{
  "num_hidden_layers": 11,
  "hidden_size": 192,
  "n_experts": 32,
  "experts_per_token": 2,
  "d_expert": 160,
  "d_shared_expert": 0,
  "hidden_act": "swiglu",
  "moe_layers": [0, 1, 2, 3, 4, 5, 6, 7, 8, 9, 10],
  "router_score": "softmax",
  "normalize_top_k": false,
  "routed_scale": 1.0,
  "balance_loss": 0.00577,
  "balance_bias": false,
  "init_std_router": 0.0158,
  "lr_router": 0.000931,
  "vocab_size": 8192,
  "norm": "rmsnorm",
  "norm_eps": 1e-05,
  "tie_word_embeddings": false,
  "optimizer": "muon_variant",
  "learning_rate": 0.0228,
  "beta1": 0.95,
  "batch_tokens": 131072,
  "max_seq_len": 256,
  "train_tokens": 659700000,
  "max_steps": 5034,
  "dataset": "wikipedia_en"
}
Below are experts of layer 6 (counted from 0) of a mixture-of-experts language model. Rows are named router (the router's row for the expert), gate (a neuron's input weights, with its number), up (a neuron's input weights, with its number), down (a neuron's output weights, with its number) and show model dimensions 128-191. Each number is 50 + 15 x the weight over its row's rms, rounded and kept within 0 to 99.
After each expert's rows: a language model's description of what the expert responds to; "comes after" lists some tokens at least twice as common just before its tokens as in all text. This comes from a sample of Wikipedia text that the model never trained on. Tokens count by the router's weight.

# expert 0
router:48 46 41 28 68 36 73 36 35 56 56 45 58 73 61 27 43 48 50 46 76 69 66 43 34 56 62 53 66 45 86 33 55 70 50 46 36 43 42 57 26 57 48 44 43 57 12 32 62 45 33 54 51 64 59 49 45 52 57 62 21 46 37 54
gate1:55 52 71 40 63 70 54 64 56 35 58 77 54 35 69 35 51 52 43 37 52 54 47 74 80 62 28 46 31 60 63 39 62 58 43 37 53 44 19 60 50 32 63 39 34 64 26 35 63 63 45 47 66 27 57 47 37 43 42 90 56 65 43 39
up1:53 69 39 67 34 80 37 63 56 41 33 43 53 35 53 65 40 36 58 46 46 46 44 22 71 62 40 63 60 57 63 48 60 56 62 76 19 37 58 52 13 45 44 64 55 35 32 64 60 27 61 76 67 45 49 57 63 38 48 46 62 29 58 99
down1:34 30 32 40 66 74 34 42 44 46 52 41 71 43 63 61 64 31 51 53 74 35 62 63 61 47 40 35 38 68 56 50 56 38 48 79 27 56 34 53 48 72 46 61 43 83 16 61 36 52 24 46 74 55 48 38 53 71 68 31 64 55 57 45
gate2:26 57 47 49 53 74 05 57 64 65 52 40 43 45 55 30 46 65 51 66 47 49 54 45 55 33 57 59 14 39 39 92 54 53 49 85 49 38 39 49 34 45 68 65 54 39 37 46 41 48 34 64 51 48 69 58 26 47 74 58 46 48 65 49
up2:54 72 52 64 75 52 60 64 62 66 58 46 50 31 40 57 50 92 37 52 39 44 49 46 57 45 45 51 55 47 20 45 51 59 63 51 71 38 44 54 28 33 44 27 35 65 49 43 54 55 42 59 73 51 39 42 37 50 39 52 35 42 57 45
down2:38 46 45 60 58 17 27 64 56 30 78 48 51 52 73 44 49 61 73 50 44 51 24 37 71 34 61 60 36 65 63 39 48 39 57 70 49 46 40 57 48 65 49 49 30 71 46 69 35 48 41 31 68 64 59 67 46 51 57 77 37 50 79 62
gate3:45 70 52 67 40 20 52 72 44 42 67 74 33 61 49 45 68 82 52 39 39 77 71 42 25 57 61 20 73 63 73 47 41 40 68 70 57 33 18 58 62 35 28 28 59 67 45 49 54 70 45 51 55 55 36 41 60 43 45 23 55 68 88 93
up3:67 39 54 64 65 75 31 71 54 50 60 52 37 58 35 66 57 67 55 51 39 23 58 63 43 65 62 44 41 49 17 64 33 55 73 36 76 62 60 45 30 30 36 65 50 42 26 62 69 37 51 45 48 50 35 52 42 40 56 72 57 51 50 53
down3:35 36 38 17 47 51 48 53 72 20 35 69 49 47 24 75 32 37 77 48 57 54 46 42 44 29 51 47 39 13 65 32 59 55 44 43 38 50 47 64 53 34 56 46 52 59 53 30 78 81 30 42 51 38 56 65 55 34 26 42 63 60 69 57
gate4:82 42 47 56 60 54 73 47 49 77 37 39 45 47 55 61 42 47 43 82 41 34 64 53 35 30 35 53 44 21 56 33 53 52 31 55 51 52 59 68 33 42 51 63 54 12 43 37 84 61 46 46 41 47 67 37 52 51 46 48 29 33 42 44
up4:13 54 59 43 55 48 43 68 27 48 47 66 41 39 47 57 51 46 50 69 58 68 34 40 68 33 44 46 33 29 17 45 75 29 46 51 55 75 32 43 57 40 37 70 49 41 45 45 54 22 73 62 38 40 34 88 55 53 55 60 67 60 56 23
down4:50 42 53 50 52 67 45 77 20 25 38 45 82 53 78 66 51 28 55 56 35 65 31 43 73 39 48 46 43 75 45 32 43 53 80 59 30 33 49 52 65 66 62 57 56 84 55 69 28 65 64 33 65 57 36 60 49 51 60 52 42 14 65 73
gate5:84 52 52 41 58 43 70 59 75 35 52 36 73 53 43 50 46 25 44 54 60 20 53 40 37 64 38 64 41 41 45 54 62 64 32 43 74 71 68 48 41 35 89 17 54 39 72 51 35 61 40 57 15 32 55 72 26 59 49 53 56 41 67 44
up5:62 46 52 63 64 59 54 54 46 18 48 54 75 29 56 61 53 82 27 34 44 74 48 39 38 72 56 53 65 52 51 49 59 28 65 68 44 77 43 63 65 49 36 39 72 56 58 63 52 71 46 74 42 37 52 63 37 34 42 59 48 60 55 61
down5:65 44 49 50 53 65 64 26 50 61 63 18 49 52 50 66 73 33 55 48 73 56 58 55 34 50 59 53 62 38 44 30 51 69 54 41 44 48 62 66 32 47 18 41 45 51 66 48 20 39 57 61 55 62 52 45 57 53 57 60 51 42 66 68
Common nouns after the or a that often take suffixes, such as number, part, line, member, size, support, set.
comes after: " the", " a", "-", " The", " his", " an"

# expert 5
router:66 84 39 45 34 45 51 66 50 62 31 43 48 94 80 52 35 52 27 47 44 40 42 37 39 44 53 43 40 46 60 56 48 42 38 48 65 55 47 66 77 56 33 73 37 68 44 38 34 64 51 45 23 47 45 29 62 47 64 57 40 87 59 63
gate0:71 60 59 55 24 42 36 49 58 39 63 31 50 34 55 56 48 33 45 62 50 30 69 72 47 72 64 88 31 42 60 56 50 64 31 32 46 56 36 45 63 57 55 45 17 45 58 58 74 43 24 58 43 53 71 49 50 48 60 38 58 63 12 78
up0:72 59 34 45 29 29 50 28 73 35 87 33 44 22 47 55 38 60 43 71 38 40 69 44 47 59 50 86 29 58 66 47 52 75 41 43 60 88 42 49 45 73 78 55 36 50 53 48 36 44 21 53 48 42 51 42 54 48 37 22 58 72 41 54
down0:72 42 84 62 33 63 61 68 47 44 81 53 10 51 59 74 45 60 50 56 58 45 69 27 43 42 57 67 56 60 40 54 44 36 54 26 43 32 50 65 51 32 31 42 51 31 50 55 54 54 63 70 37 59 53 69 56 26 66 57 48 62 43 64
gate1:26 47 61 47 42 52 57 55 36 44 63 37 61 25 56 34 53 57 41 51 54 67 63 40 37 39 34 61 45 38 38 69 32 54 68 46 47 29 42 67 54 42 58 42 36 59 39 61 30 50 94 56 51 68 59 52 58 82 61 29 77 44 59 45
up1:43 41 61 74 63 70 61 40 75 57 53 73 60 53 64 55 64 67 74 54 59 32 33 76 64 55 91 62 47 48 57 69 60 43 24 24 48 46 47 63 69 47 40 48 43 27 71 55 54 39 29 37 34 42 42 53 42 35 64 46 52 68 50 87
down1:31 63 45 55 32 80 58 53 64 61 56 48 50 28 35 71 63 31 71 46 33 47 43 25 62 41 69 25 58 26 37 53 64 51 31 53 53 76 49 61 42 42 18 53 33 38 63 57 66 38 38 31 34 59 46 39 46 71 87 51 34 57 51 49
gate2:29 50 63 50 69 56 94 36 37 58 29 75 29 54 26 50 54 40 37 40 69 95 24 41 45 60 75 22 59 45 51 72 52 68 49 68 39 63 46 38 52 56 50 26 40 43 62 56 58 42 41 48 40 56 64 58 41 51 54 57 61 18 58 37
up2:74 61 46 42 37 59 27 60 42 41 84 42 61 34 26 40 36 75 57 65 36 35 46 55 46 46 28 84 60 50 41 46 49 64 32 61 82 59 35 85 38 39 51 65 48 53 50 71 50 51 60 67 82 59 46 41 56 28 28 61 85 53 55 35
down2:43 55 35 35 72 45 63 22 47 45 34 77 32 56 55 34 27 35 17 60 69 39 43 31 16 91 67 58 22 34 51 44 52 46 78 61 51 63 40 50 74 59 53 77 61 49 51 28 56 68 44 46 34 66 62 54 37 51 41 30 47 63 49 41
gate3:40 62 22 46 64 58 46 47 58 72 39 65 54 53 36 38 46 79 45 41 28 59 47 40 64 19 33 52 49 42 55 42 47 35 59 43 32 52 73 55 67 38 62 66 42 47 65 44 32 19 29 67 40 52 60 28 45 55 11 06 57 65 65 41
up3:43 66 19 42 47 43 50 39 34 45 40 61 53 57 32 74 46 64 34 48 52 56 53 56 72 33 31 38 77 52 74 42 56 43 51 61 66 39 82 22 59 39 65 64 32 24 78 53 29 29 60 59 41 53 53 52 43 46 43 57 44 61 76 38
down3:37 56 45 31 45 32 47 74 54 34 50 40 80 08 74 45 49 41 53 86 46 56 58 38 58 80 30 46 48 32 56 74 49 52 47 38 32 57 13 98 53 39 28 39 65 74 61 56 53 58 58 34 25 61 38 24 42 47 53 60 30 30 29 69
gate4:44 52 58 52 23 57 49 65 34 54 34 44 67 53 38 34 49 66 39 52 50 47 61 40 13 45 33 49 27 60 77 28 36 41 41 53 34 36 47 44 48 53 71 32 49 36 39 42 50 47 53 55 49 38 60 15 35 65 67 46 36 36 43 55
up4:66 42 50 61 27 44 64 54 35 39 25 58 62 67 45 63 50 36 37 60 47 35 60 34 08 34 32 25 38 45 68 34 41 68 51 61 42 35 73 68 38 32 55 29 54 40 57 69 37 48 55 36 59 28 39 73 43 70 73 60 34 32 53 53
down4:51 60 31 56 31 43 59 54 63 35 51 30 39 72 62 79 80 60 55 87 39 45 23 55 51 60 52 39 78 75 41 56 68 55 65 55 61 28 30 61 55 20 13 64 64 61 50 75 65 63 58 51 61 34 59 60 42 28 75 51 82 41 81 61
Line breaks, periods and closing punctuation ending sentences, list items and headings, plus digits ending years and coordinates, as in 1986.
comes after: ".", "9", "0", "\n", ")", "=="

# expert 9
router:72 42 65 51 75 50 49 53 56 27 30 59 46 60 45 49 47 42 39 58 33 64 36 76 52 43 63 25 30 61 65 62 46 38 45 27 57 58 45 23 44 67 34 39 54 62 53 43 54 45 59 50 33 36 45 51 48 46 59 60 71 63 43 67
gate0:73 42 46 28 66 32 65 34 76 63 62 62 56 60 43 59 36 37 65 44 55 67 48 85 49 56 40 33 39 45 51 33 40 47 60 49 61 47 72 48 61 55 56 69 55 56 64 42 36 42 47 42 45 49 77 52 58 57 57 38 63 44 32 48
up0:63 55 56 57 71 68 68 26 75 42 24 54 17 71 28 14 53 45 36 47 59 63 60 58 42 44 64 72 34 18 45 84 29 47 33 54 45 57 44 44 30 44 38 36 47 32 47 55 44 66 61 62 47 50 70 53 45 40 40 42 38 62 60 92
down0:33 70 33 43 40 47 35 67 44 64 44 24 34 46 58 92 61 55 38 39 22 48 52 46 70 24 66 67 39 63 32 67 73 61 41 37 56 55 67 76 36 62 43 42 65 46 43 78 70 61 57 62 52 30 50 67 52 72 52 75 86 37 35 56
gate1:36 38 67 65 53 41 51 77 55 73 53 78 59 58 78 35 62 34 42 65 31 56 54 39 48 56 78 48 52 49 34 59 36 45 56 51 65 75 69 47 71 68 69 19 70 37 26 45 48 46 39 29 48 52 72 66 63 38 65 30 67 41 54 41
up1:75 42 69 53 60 53 61 27 68 65 42 63 56 30 60 66 39 41 44 54 15 49 51 41 15 52 40 63 37 53 44 39 36 39 49 42 37 44 22 57 38 58 37 51 65 45 52 63 57 31 63 42 63 58 50 61 56 08 37 35 45 56 49 58
down1:66 57 57 64 67 49 33 59 54 54 34 35 22 34 82 67 55 66 46 21 47 46 74 57 62 44 41 42 67 26 53 90 55 58 32 72 50 21 66 45 52 47 31 60 75 13 57 65 44 49 31 73 59 53 34 38 49 28 59 33 49 49 66 48
gate2:71 32 61 61 71 50 43 27 66 58 64 77 69 40 33 60 33 70 42 62 51 76 60 41 57 76 53 53 41 77 31 31 50 70 70 33 70 45 56 40 47 67 64 58 41 66 65 56 65 52 34 53 49 56 58 58 77 28 24 38 03 54 28 49
up2:41 32 44 37 48 68 36 68 36 39 46 40 34 26 61 29 52 35 70 23 60 29 26 32 49 24 53 31 70 22 55 71 49 55 49 29 02 41 46 30 51 53 57 32 47 36 23 48 30 51 64 52 55 60 52 51 52 46 61 29 82 60 41 46
down2:34 62 68 28 63 45 50 28 66 50 72 24 60 28 21 26 61 46 42 56 49 36 36 51 34 38 31 48 47 25 31 61 58 33 53 25 35 50 28 42 50 65 27 46 60 20 38 45 55 53 50 54 40 58 62 61 37 54 73 58 54 49 70 34
gate3:47 59 47 77 64 62 31 82 36 72 56 29 72 46 58 42 65 58 51 66 53 40 75 73 61 33 50 62 60 32 37 39 48 41 30 49 58 46 43 40 66 57 65 55 75 65 57 40 58 61 37 42 47 52 65 58 45 45 44 35 67 50 60 35
up3:53 55 46 90 71 72 28 65 65 32 25 46 65 35 36 41 58 34 47 55 64 56 56 31 50 32 31 39 55 62 42 48 51 29 47 38 47 44 47 47 69 41 62 55 52 60 54 38 54 68 40 34 45 61 69 43 61 12 54 41 74 65 67 29
down3:77 52 61 55 65 51 58 35 42 44 64 52 63 50 43 33 38 38 52 71 54 62 51 70 42 47 22 41 40 36 59 32 54 43 61 63 49 48 38 32 51 55 25 61 56 73 67 50 55 50 34 51 57 10 51 46 59 73 47 30 52 24 73 55
gate4:74 73 66 30 43 30 25 22 34 58 43 55 57 60 63 55 73 78 59 51 31 36 45 79 65 54 71 62 52 55 73 53 72 63 41 35 48 58 48 37 61 71 48 77 53 37 48 64 46 52 43 54 29 52 50 51 46 32 57 76 54 63 56 59
up4:51 37 39 51 68 22 52 47 40 40 57 67 46 27 60 52 41 24 61 33 54 63 44 34 47 34 42 51 44 52 41 60 55 49 44 80 46 42 57 58 50 65 59 50 62 48 43 29 74 59 67 45 64 55 63 88 65 77 44 43 49 38 61 82
down4:59 48 36 41 32 57 71 27 79 75 95 63 84 34 60 25 48 46 73 20 61 72 33 50 50 58 18 27 64 46 56 86 57 54 60 53 49 24 54 41 33 47 54 54 38 49 56 45 55 57 36 65 63 56 60 57 50 50 34 55 41 52 52 45
Line breaks and short word-piece fragments inside taxonomic Latin names, abbreviations and table stats, such as sp, oc, p, km, St.
comes after: " |", "---|---|---|---|", " ex", ";", " p", " di"

# expert 17
router:40 40 43 56 53 72 59 40 39 30 48 42 47 31 61 57 68 57 75 27 42 32 61 66 38 63 46 50 41 50 71 52 31 84 57 59 30 45 43 66 81 44 74 66 70 65 41 43 30 44 76 65 59 44 70 69 66 49 52 22 54 86 46 42
gate1:44 64 54 59 69 33 75 27 35 49 47 27 46 91 66 40 60 57 28 53 52 41 42 65 72 65 54 57 54 44 29 63 33 33 54 63 38 53 27 44 48 31 61 59 60 38 64 65 44 40 48 34 47 37 29 35 25 49 35 70 50 69 37 41
up1:48 42 70 47 57 71 53 47 42 38 31 41 42 70 38 53 37 54 42 68 53 49 25 58 29 40 39 39 50 41 60 71 62 34 56 47 44 72 44 62 35 51 77 53 83 35 42 68 68 22 18 49 76 37 63 59 42 27 28 38 53 62 63 45
down1:62 56 47 56 28 61 76 69 31 46 26 25 69 27 68 86 70 56 48 58 21 32 82 46 87 39 45 32 48 42 70 67 60 42 60 31 40 50 67 54 53 61 64 51 53 70 70 67 81 57 52 39 42 76 46 39 26 75 55 49 37 63 77 49
gate2:28 34 34 52 44 72 54 60 56 58 78 45 29 32 18 55 84 55 22 41 51 57 69 40 66 48 36 45 62 70 29 47 81 53 67 44 42 62 41 82 45 57 36 74 36 48 39 38 24 51 42 65 55 74 59 27 56 52 62 70 34 29 64 34
up2:68 21 71 43 45 58 65 49 20 52 71 43 80 40 74 40 33 26 76 69 09 48 54 54 35 34 71 49 52 60 20 43 51 72 34 48 69 41 66 56 56 37 66 40 64 42 50 22 76 53 15 58 19 63 60 75 56 56 62 66 67 35 49 66
down2:69 35 32 32 61 52 50 64 57 74 44 30 42 45 55 41 25 70 56 56 64 47 49 43 48 21 59 70 48 43 65 87 28 12 99 47 36 42 78 32 59 41 65 61 78 76 43 57 49 73 72 63 62 62 68 58 39 68 46 62 54 34 52 46
gate3:50 65 42 31 48 79 30 62 54 42 55 53 51 45 61 68 69 33 51 54 51 29 53 58 68 58 30 68 38 41 66 60 57 48 44 40 35 47 34 48 63 46 24 41 76 38 65 61 55 28 53 76 75 59 44 24 72 36 60 71 71 30 76 61
up3:41 88 66 19 30 31 43 31 86 34 42 49 41 35 43 60 46 62 45 63 30 59 47 65 61 61 47 55 57 50 80 35 48 48 45 31 36 50 44 41 42 73 66 44 28 49 38 37 70 57 62 58 36 46 60 46 39 37 35 47 30 56 45 63
down3:52 34 70 49 54 52 51 58 55 45 37 68 58 86 52 30 38 20 39 71 38 65 64 71 40 44 23 55 25 26 79 70 41 62 40 35 13 55 41 58 53 60 51 42 53 42 35 69 38 46 53 62 39 41 64 54 50 75 46 49 37 54 67 35
gate4:67 64 31 76 66 41 38 90 77 45 62 45 64 56 71 41 40 47 49 51 63 59 68 44 60 51 66 57 40 34 76 62 20 23 53 48 65 51 54 52 51 56 42 51 50 59 34 67 43 48 64 73 47 56 61 38 51 70 36 43 54 70 50 40
up4:82 28 42 60 27 57 72 52 78 37 75 27 40 53 44 37 75 60 57 25 49 49 37 48 46 57 64 66 44 53 34 53 64 43 57 60 54 49 31 51 64 64 09 57 27 37 26 58 53 31 33 87 52 65 23 58 36 58 51 50 32 25 41 51
down4:44 32 49 99 45 71 61 56 39 50 56 16 58 26 52 59 80 69 57 32 37 72 49 39 72 40 62 59 54 52 40 41 57 49 42 48 74 34 33 79 47 48 26 65 29 62 37 73 64 36 38 65 67 26 45 65 78 57 40 50 61 48 39 58
gate5:46 76 32 54 41 78 34 64 57 25 45 35 53 49 38 39 43 58 37 40 42 56 36 55 58 52 51 72 62 47 54 59 29 75 53 46 53 45 59 59 38 35 49 64 68 42 91 57 56 45 45 43 62 66 51 46 40 36 74 34 59 62 73 68
up5:38 41 47 78 60 26 59 67 25 77 68 43 23 53 54 59 48 56 55 40 64 34 90 54 44 53 49 58 42 33 45 55 54 47 41 44 42 13 47 49 43 43 72 52 57 55 66 65 60 35 61 69 57 46 50 25 47 51 54 63 41 28 44 57
down5:60 78 49 48 47 51 66 48 58 49 47 65 79 31 59 59 60 39 58 48 20 57 72 63 53 45 43 59 54 30 22 85 42 69 50 40 46 56 51 44 73 55 56 67 43 57 59 38 22 46 50 30 48 41 67 60 48 47 15 36 47 71 36 47
Articles, possessives and quantifiers like the, a, his, each, every, first, usually after a preposition or verb.
comes after: " of", " in", " with", " for", " is", " on"

# expert 14
router:31 34 64 51 33 57 48 76 78 45 58 56 77 41 79 43 62 52 55 39 33 25 48 43 55 55 34 48 38 35 40 42 43 37 69 55 57 28 57 59 29 58 52 32 54 78 76 41 52 43 68 51 53 54 56 33 53 70 38 67 53 48 34 57
gate0:58 59 36 63 40 69 54 72 67 55 48 84 49 54 46 41 49 67 47 51 38 49 68 45 50 28 39 63 66 21 48 55 58 51 44 53 67 42 45 53 44 45 49 68 44 49 49 27 59 55 75 51 41 55 53 27 42 67 54 69 55 45 88 39
up0:56 41 61 53 51 75 83 51 65 45 44 69 32 67 32 25 55 60 34 43 52 49 56 32 37 56 39 72 39 33 57 31 55 35 20 50 46 48 37 50 34 41 38 54 71 58 66 31 65 60 50 50 47 56 21 56 49 53 41 83 47 51 70 25
down0:38 39 18 33 56 37 52 52 44 68 36 54 73 27 53 72 70 43 63 49 20 35 71 44 48 47 37 32 47 71 32 35 69 39 66 37 60 36 48 52 45 24 61 34 07 50 42 58 61 54 37 63 44 29 59 18 51 41 54 33 29 27 35 68
gate1:39 52 42 58 70 32 47 39 43 47 33 31 51 65 66 39 77 08 81 35 41 58 50 50 45 36 66 38 89 56 55 26 43 50 51 56 65 47 36 50 15 43 50 54 45 47 58 51 36 59 41 44 62 49 76 38 63 61 41 57 61 64 59 70
up1:49 22 36 56 56 45 72 37 75 59 53 45 62 36 54 64 43 20 36 58 40 31 43 61 32 65 63 46 62 52 68 74 41 49 62 76 79 75 50 41 79 59 50 48 72 62 62 32 80 40 47 30 65 61 58 36 45 53 56 60 47 31 62 00
down1:62 41 72 68 36 58 58 56 34 50 34 29 53 31 30 82 59 59 33 58 47 55 84 49 36 41 36 73 31 43 59 47 52 61 99 52 54 52 47 29 37 69 50 44 53 40 41 53 54 17 49 48 45 42 61 52 68 51 79 20 52 56 49 26
gate2:42 52 39 46 43 71 69 47 38 36 36 72 41 50 74 40 58 42 59 52 57 33 41 56 33 62 48 49 79 38 67 68 51 76 49 78 63 46 46 53 56 59 46 30 32 42 65 33 15 47 58 61 51 69 41 31 21 39 69 48 55 26 45 64
up2:35 33 48 37 45 38 34 58 46 65 46 42 67 53 53 66 56 44 78 75 77 70 40 38 67 43 21 36 38 56 06 57 46 34 59 25 64 70 67 16 49 47 55 56 34 63 43 61 44 36 64 52 33 64 50 37 57 39 53 62 49 44 54 42
down2:26 49 34 54 43 44 50 57 63 53 37 56 58 40 23 29 35 62 47 65 44 58 33 49 67 33 64 78 58 70 36 34 36 56 49 44 34 13 60 44 47 48 27 39 71 58 60 38 42 87 36 43 35 46 61 68 55 62 61 42 16 55 59 48
gate3:45 59 58 50 67 54 47 69 43 30 43 53 77 57 36 67 46 45 24 36 31 64 44 51 49 36 69 77 63 51 77 37 30 47 41 61 28 71 76 65 41 60 65 93 50 63 43 26 54 58 41 41 42 59 36 38 26 30 38 83 24 71 68 67
up3:58 55 54 42 63 39 80 70 38 52 41 36 53 47 43 72 40 50 32 61 41 32 64 42 72 54 85 51 21 57 32 41 61 50 63 72 28 78 52 66 49 57 50 46 56 71 94 56 50 41 67 37 54 66 34 36 64 55 39 54 45 64 50 56
down3:62 23 32 83 52 55 20 60 49 47 55 51 80 34 46 57 58 80 58 62 15 59 41 63 50 59 59 24 49 27 52 58 41 25 48 51 57 57 61 58 19 47 35 89 36 41 49 35 62 57 61 65 63 36 76 60 57 63 61 55 61 58 38 51
gate4:78 32 59 32 37 33 55 42 59 59 51 44 80 52 49 42 17 62 43 53 30 46 18 93 59 52 19 44 46 61 66 70 62 68 62 83 65 40 42 46 63 20 47 70 52 45 51 69 45 46 38 41 43 44 83 64 56 32 50 46 56 61 47 43
up4:85 37 33 50 12 50 37 56 65 64 58 18 54 75 46 53 58 67 59 25 54 40 45 81 19 57 38 51 30 27 25 56 49 67 71 71 48 33 70 93 50 46 49 69 75 63 48 43 55 42 75 42 44 36 42 44 60 32 60 52 37 67 29 69
down4:38 54 31 70 49 56 47 44 37 48 73 57 66 33 63 54 81 56 60 62 72 40 53 65 60 52 56 52 89 60 31 34 35 67 52 45 56 61 54 47 47 55 21 25 61 22 48 42 10 29 36 63 40 52 53 88 63 42 58 59 39 54 59 69
The verbs was, is, were, be and been after a subject pronoun, plus list-item hyphens in infoboxes, as in "- Network:".
comes after: "\n", " It", " which", " it", " he", " that"

# expert 6
router:42 40 35 53 38 19 62 44 53 61 37 34 48 30 44 48 62 56 47 48 26 44 71 65 46 75 57 58 78 70 32 38 48 27 46 58 41 36 31 42 79 38 58 31 51 57 69 66 36 62 44 65 53 43 41 50 70 51 63 35 64 65 63 29
gate1:57 39 50 58 25 62 76 37 40 38 53 37 84 14 64 31 42 47 65 30 63 38 51 65 53 64 28 66 55 53 67 58 53 46 34 50 59 53 37 56 56 55 55 22 47 40 46 67 45 38 54 33 40 44 50 60 34 62 59 63 77 72 54 22
up1:56 48 62 53 31 19 46 48 81 52 55 23 38 64 61 25 64 24 71 49 49 61 53 47 53 47 68 77 44 57 34 50 41 39 53 39 56 56 52 13 45 46 54 46 31 70 39 71 36 48 36 58 75 56 60 49 67 69 58 55 50 26 67 44
down1:50 61 59 37 54 67 48 70 57 66 48 57 24 58 62 58 67 57 37 64 50 53 59 55 42 81 68 37 44 34 38 45 38 24 48 58 21 37 71 65 39 68 68 48 43 60 32 67 45 55 80 69 56 33 68 21 47 41 49 22 19 56 50 56
gate2:42 58 57 56 70 83 56 59 64 53 65 55 54 74 38 41 41 33 51 71 48 29 73 71 59 68 32 36 68 34 49 64 48 51 29 35 48 26 47 69 39 51 76 32 51 37 45 65 21 68 28 58 59 22 48 39 42 63 39 57 80 46 67 53
up2:58 36 23 31 50 49 32 55 43 25 66 47 54 47 74 66 31 45 69 57 49 64 51 59 39 42 32 72 50 66 59 35 68 43 87 51 39 74 13 47 15 44 17 40 69 53 47 53 46 51 43 56 68 32 33 46 68 46 60 60 34 57 57 45
down2:50 44 40 41 06 68 28 66 33 50 42 21 64 23 60 49 62 51 32 54 26 58 39 38 54 35 34 78 24 38 16 71 37 44 44 68 54 42 56 52 24 50 41 42 68 54 37 69 73 61 64 16 58 51 65 48 63 52 52 36 58 56 47 41
gate3:52 46 55 36 60 22 42 37 34 38 36 44 70 66 08 21 37 48 37 53 61 47 36 53 53 53 65 73 45 57 26 53 36 41 46 51 31 66 44 73 61 66 54 53 58 37 70 49 36 45 48 56 25 50 45 51 56 39 45 67 49 41 51 65
up3:51 33 73 44 65 68 62 48 64 54 53 48 49 38 37 21 56 38 73 24 73 42 32 51 16 58 45 41 43 35 36 66 32 69 72 84 74 77 27 63 67 49 15 41 61 48 44 85 73 67 45 59 74 63 49 61 62 22 60 12 40 38 41 41
down3:07 58 21 63 49 31 29 41 41 17 51 39 38 70 51 26 39 53 45 69 51 37 26 39 50 32 04 55 63 59 54 45 53 80 51 72 55 36 33 32 48 41 66 54 38 42 28 57 65 66 75 47 66 53 34 43 49 75 50 51 43 58 55 47
gate4:53 52 71 49 67 56 48 43 52 66 58 51 79 25 26 56 56 54 30 93 58 61 35 35 50 57 49 39 49 60 65 58 39 36 59 40 42 43 69 34 46 39 36 65 58 85 48 48 51 36 53 19 79 32 32 41 52 56 56 56 63 42 41 25
up4:53 59 75 49 63 57 37 33 26 30 39 48 45 52 60 53 38 52 76 36 41 60 52 42 29 47 40 55 61 45 51 45 61 54 34 26 40 65 35 62 50 35 64 52 61 21 76 37 45 68 33 65 30 80 60 57 72 51 49 78 49 68 65 55
down4:63 24 31 56 44 45 51 60 62 27 64 38 31 33 48 42 70 29 78 47 42 52 55 65 25 40 47 24 49 40 62 23 50 82 64 52 40 59 32 45 59 94 34 57 31 51 65 74 71 68 52 53 50 79 61 69 56 52 62 66 37 52 26 46
gate5:40 66 63 45 62 18 39 46 60 64 44 38 42 60 53 81 55 70 60 40 50 60 71 44 55 84 53 42 28 51 56 68 47 72 26 69 20 29 61 47 35 46 40 49 80 58 74 55 67 44 52 64 46 49 73 50 61 39 43 51 77 60 47 36
up5:36 53 56 35 45 51 03 53 57 49 64 48 68 35 43 68 81 79 47 29 60 40 43 46 44 43 60 34 57 27 52 42 54 56 28 55 45 44 30 59 69 65 21 60 38 25 60 49 47 40 49 56 44 54 46 46 54 53 48 51 49 17 47 60
down5:34 20 34 49 50 37 39 13 44 58 54 46 44 22 35 46 59 68 33 09 34 61 42 84 53 35 44 42 64 42 32 69 59 67 42 51 56 58 27 49 20 49 54 20 46 71 34 64 58 45 79 78 55 47 60 23 54 40 51 63 53 62 50 35
The, New, South, North, National, High, Public, Local starting names or infobox field labels, as in New York, Public transit, Locale.
comes after: "-", " of", " the", " in", "|", ":"